python train.py --experts_per_token=2 --d_shared_expert=448 --routed_scale=3.24 --router_noise=0.3 --init_std_router=0.00662 --lr_router=0.000265 --norm="rmsnorm" --tie_embeddings="early" --batch_tokens=[32768, 65536]
Below are experts of layer 4 (counted from 0) of a mixture-of-experts language model. Rows are named router (the router's row for the expert) and show model dimensions 128-255. Each number is 128 + 32 x the weight over its row's rms, rounded and kept within 0 to 255. Numbers have three digits each.
After each expert's rows: "comes before" lists some tokens at least twice as common just after its tokens as in all text; "comes after" lists some tokens at least twice as common just before its tokens as in all text. This comes from a sample of Wikipedia text that the model never trained on. Tokens count by the router's weight.

# expert 2
router:161130061129166117142162091146114161162108145161132118140110136092121091087102094133128131091124095161114172161125117118159186105165031149148106092107100140073114157128090123140125095149155120108134102150152094170132112137094117112130139139142077103175087103137093096132132131148101183205095153080109104144074074108114081074114141157134077102113090070123098150075062068147135144169139
comes before: " the", " a", " to", " he", " that", " an"
comes after: ",", " to", " he", " He", " who", " which"

# expert 10
router:122065135103143178100126160140084117133154106069151106163115110127154141183086126120136125088118179130165114145150131093139079176149162108107159101117110133092172138155169036106125186140125191163082106077121122152113160090192125129113120080095162072168109150125151159184080126135097101112153148150055161101200147083123089168101093127144152122140082130147134141163154169137160092146151
comes before: "|", "-", "\n", "==", "The", "==="
comes after: "\n", " |", ".", ")", "==", " ="

# expert 3
router:115107130127123141101137152141179182172156119133103196085135123123136111107206171164120120185128106078124133138165070123121163120100149143175126125087097114187164126145136174112121114138098148092126160116109066084090149121140119093098060111114105199095142147162149171132168082136099138098181150102098143160148159142146127141115095065120133128115082144148093127167083156125107099095132
comes before: ":", " |", " of", ")", "==", " by"
comes after: "-", "|", " |", " (", "==", " •"

# expert 1
router:075176119060063166103101103118141072148081152165133152129167083137167159096131077156181152156151168122164142089167170159138135198070123129092162192164150152093084154140145153118206171107155117119159047108101118151173102090112111111143160169151137167108183086074155140084079164128202141094101164177139145117171192154142172118101107129129185128126159095173135164174178165101154124184111
comes before: " ", "\n", " 0", " 1", " 2", " 3"
comes after: " ", ")", " 0", " 1", "%", " —"

# expert 4
router:072104092143144130136131118103130200165121102122101091112096146102101077122093189091141097139149125119123142163161105139208150089152120112129112103080112102168171076107157175125099128123160120120150150117107089109058097174114079134098131136120032156104127118120156193201166106122153104179165153127176114120110112085142084090123134103099128150135131154155125136128102098122053139057116
comes before: " of", ",", ".", " in", " and", " for"
comes after: " the", " a", "'s", " his", " The", "The"

# expert 15
router:162145111143188113154128109126149098050108155111176050202180141084148154104139136146060151110124152143193125111049117141071084166141146129106141169106126129152101142092135133113195125079095138157120134177147213122164123190156181136144159136149143089140116153071095120105130156134140144165087075095175108156125083125115100105132141101121134203126100116110131154130120161127141137117113
comes before: " the", " a", " his", " first", " their", " this"
comes after: " of", " in", " to", " on", " for", " from"

# expert 0
router:151097124121152120125117103078137114103137156129116103153070159111088109130119175055134130108165176126124168192085097109108145104093138066120095093116108153182162149103157085094117109136140145036140126168100082173114130094087140144091138103112121143162132112113076173094141127152096101113121115074178140070062104204120091102162158154135107121156123101091098147087130089150084142166146
comes before: " to", " by", " in", " of", " as", " on"
comes after: " was", " a", " the", " is", " were", " are"

# expert 5
router:079154120129176042097100108144080152133141142177101150126131120167085103178102122169154048115150093151112120117183111119136136130080160136110117105138144125169078120131077078114095150130098136085140098117182062130132109153104095160125111148090178106143112162120118103081130111147123080046159136142150141187089158185143148126148122169131165132155158110132145146115209150123150137100184
comes before: " |", ".", "–", ";", "%", ")"
comes after: " |", "–", ".", ":", ";", " ("